From a checkpoint of a small mixture-of-experts model trained on Wikipedia.
Size: vocabulary 10045, 7.15M parameters.
Experts: 24 experts in each of 8 layers, 64 GeGLU neurons an expert, 1 pick a token, a softmax router, a shared expert of 128 neurons.
Training: a variant of SOAP for the experts, 498M tokens, 3798 steps.
Below are experts of layer 5 (counted from 0) of a mixture-of-experts language model. Rows are named router (the router's row for the expert) and show model dimensions 64-95. Each number is 128 + 24 x the weight over its row's rms, rounded and kept within 0 to 255. Numbers have three digits each.
After each expert's rows: a language model's description of what the expert responds to. This comes from a sample of Wikipedia text that the model never trained on.

# expert 9
router:105103137175102155120106124133125155146131146165147118132143142147119159150121134111127137096072
It responds to: Main verbs in narrative. Past-tense and participle content verbs following a subject or auxiliary in biographical or plot prose, such as released, played, caught, contributed, offered.

# expert 11
router:113176109176122129165104124150146151080125131122122125113161124149156185124131093067093140120103
It responds to: Foreign name fragments. Single letters and short pieces inside non-English proper names, often with diacritics, right after a capital, such as Og in Ogăraru, c in Szczecin, ön in Königsberg.

# expert 0
router:090154103150111153156086112127132148123140111119144154113141165142105152164154127125110162109094
It responds to: Prepositions and clause-enders. Prepositions like of, in, from, during, between, plus sentence-final periods, closing quotes/parentheses and table pipes ending cells.

# expert 23
router:099147108156123169154100105133116158126155106120140146106125163150106145171149107120125152098100
It responds to: Word endings and separators. Final suffixes of names and words, such as ers, itte, plus commas, colons, closing braces and dashes right after a word.

# expert 20
router:106139120118066138124156114115122119109133157101118118093132151135112116151123127145109195118113
It responds to: Line breaks and headings. Newlines, blank lines, heading markers == and table separator rows, especially ending list items in sports rosters and section ends.

# expert 12
router:100153102169110162162091107128132162113147112089140141122132165144107147179143122113109146100108
It responds to: Name parts and connectors. Connecting and, hyphens, commas and common first names or surnames in name lists and tables, e.g. David, Smith, Williams-Brice, Singleton.

# expert 14
router:104124120154125126147119070155143184103148107109125141107122150124082137165131114128134153126124
It responds to: Articles and possessives. Determiners the, a, an and possessives his, her, their, its starting noun phrases, as in at the 2020 census.

# expert 6
router:106152105155111160143103102135125150129144113105156147134130163152112148181163119123107153095105
It responds to: Capitalized name beginnings. First capital piece of proper names, places and taxa after list dashes, pipes or commas, e.g. Pr(aga), San Francisco, New York, La(os).

# expert 7
router:153148111111100137141088129153153133136112130081191156076137154147111169137148137129137140114101
It responds to: Auxiliaries and copulas. Function verbs and the infinitive to after a subject or predicate, such as was, is, has been, would, not, considered to be.

# expert 15
router:129145106122150140162132121113170138139153126149139121158135147133136167146141136148111133112122
It responds to: Year digits. First three digits of years after dashes, commas or parentheses, such as 200 in 2006 or 185 in 1853, plus decimal digits in coordinates.

# expert 18
router:098144114113091170161142102160136127154123135108147149126104120150090199141129102129115122124134
It responds to: Word-initial stem pieces. First lowercase piece of a split content word after an article or conjunction, e.g. ep(idermal), tis(sue), sym(metric), con(cepts).

# expert 19
router:111153108162116133139096110138137147126154138122139133093139157133103141153141108101122156094093
It responds to: Name-ending pieces and connectors. Final pieces of foreign or personal names, such as los, Edgar, Abdul, plus commas and prepositions like in, on, de between phrases.

# expert 1
router:084133127131107120168085090122151149114153121167138138082158130131124145147156065113132148118125
It responds to: Organization and competition nouns. Head nouns of named leagues, teams, universities and bodies, often after a proper adjective, such as Super League, NCAA Division, World Cup.

# expert 5
router:115139112156112166151087097128146149144153117132156150126127157161097150166141127114116149107101
It responds to: Closing punctuation, table separators. Sentence-ending periods, commas, closing parentheses and quotes, table pipes, and word stems like announc, collabor; also ISBN and award words Won, Nominated.

# expert 16
router:137143071171150133132133081150105156126160140117175115080141144150132124206125138123121186131131
It responds to: List and table delimiters. Line-initial list dashes, table pipes, opening parentheses, colons and semicolons in infoboxes and tables, e.g. - IUPAC name, | Years.

# expert 3
router:133137084165120110113141139138144143134207089093141122125123125137130126160139124145124115088124
It responds to: Dates and coordinates. Month names after a day number, especially in birth dates, plus degree, minute and compass symbols in coordinates and dashes in score tables.

# expert 10
router:108154098152125165165102092121114167124145111116141153121127164149102144163143113129108146105108
It responds to: Surname second pieces. Pieces inside personal and place names in tables and lists, often a surname's first syllables, e.g. Kuti, Engle, Kumar, Tel Aviv.

# expert 17
router:130129138172123145126123095144144130115139152156136128103149137108102128138167128081109106122127
It responds to: Infobox field labels. Word-final pieces ending a field label or list item before a colon or comma, such as Position, Playing career, Born, location, plus lone score digits.

# expert 4
router:104137117162093150149107101126156153130145143096156147116118144145084144185144103117104151096099
It responds to: Pronouns and noun heads. Subject pronouns (he, she, it, which, who) and nouns or adjectives after an article, e.g. the latter, a sea journey, the family.

# expert 21
router:141164104135120173104110135119155149096126098127142106114123145111115164119123092085139125109112
It responds to: Mid-word pieces. Interior fragments of longer common words, usually Latinate, such as qu, ost in hemostats, por in contemporary, sion in passionate.

# expert 13
router:103149112166101164143098093116139159133134105112144144107138154155096149173144118124122150101091
It responds to: Clause and section openers. Sentence-initial prepositions and connectives like During, After, In, heading words like See also, plus and, but, table pipes, and Act in law names.

# expert 8
router:116141123142128121146070131159189151094193126074140135124149137133121150126145105109097164105116
It responds to: Word-final name endings. Final pieces completing names and words before a space, such as -ley, -ton, -ford, -ey, e.g. Salmon, Barack, Richmond, Salt.

# expert 2
router:104157132118129139180156131148133140147175126140133112119137130163130140099139104082107122101103
It responds to: Mid-word vowel fragments. Short interior word pieces like or, ur, en, ent, ough inside longer words being spelled out, e.g. glorious, Disturbed, quorum, inventory.

# expert 22
router:104160104154113166144100129124116149105145082170147141132167146161123143137160114127107144104109
It responds to: Foreign script and endings. Japanese and other UTF-8 byte pieces, plus final vowel endings of foreign names and taxa, e.g. エヴァンゲリオン, Sayısı, -idae, Galliera.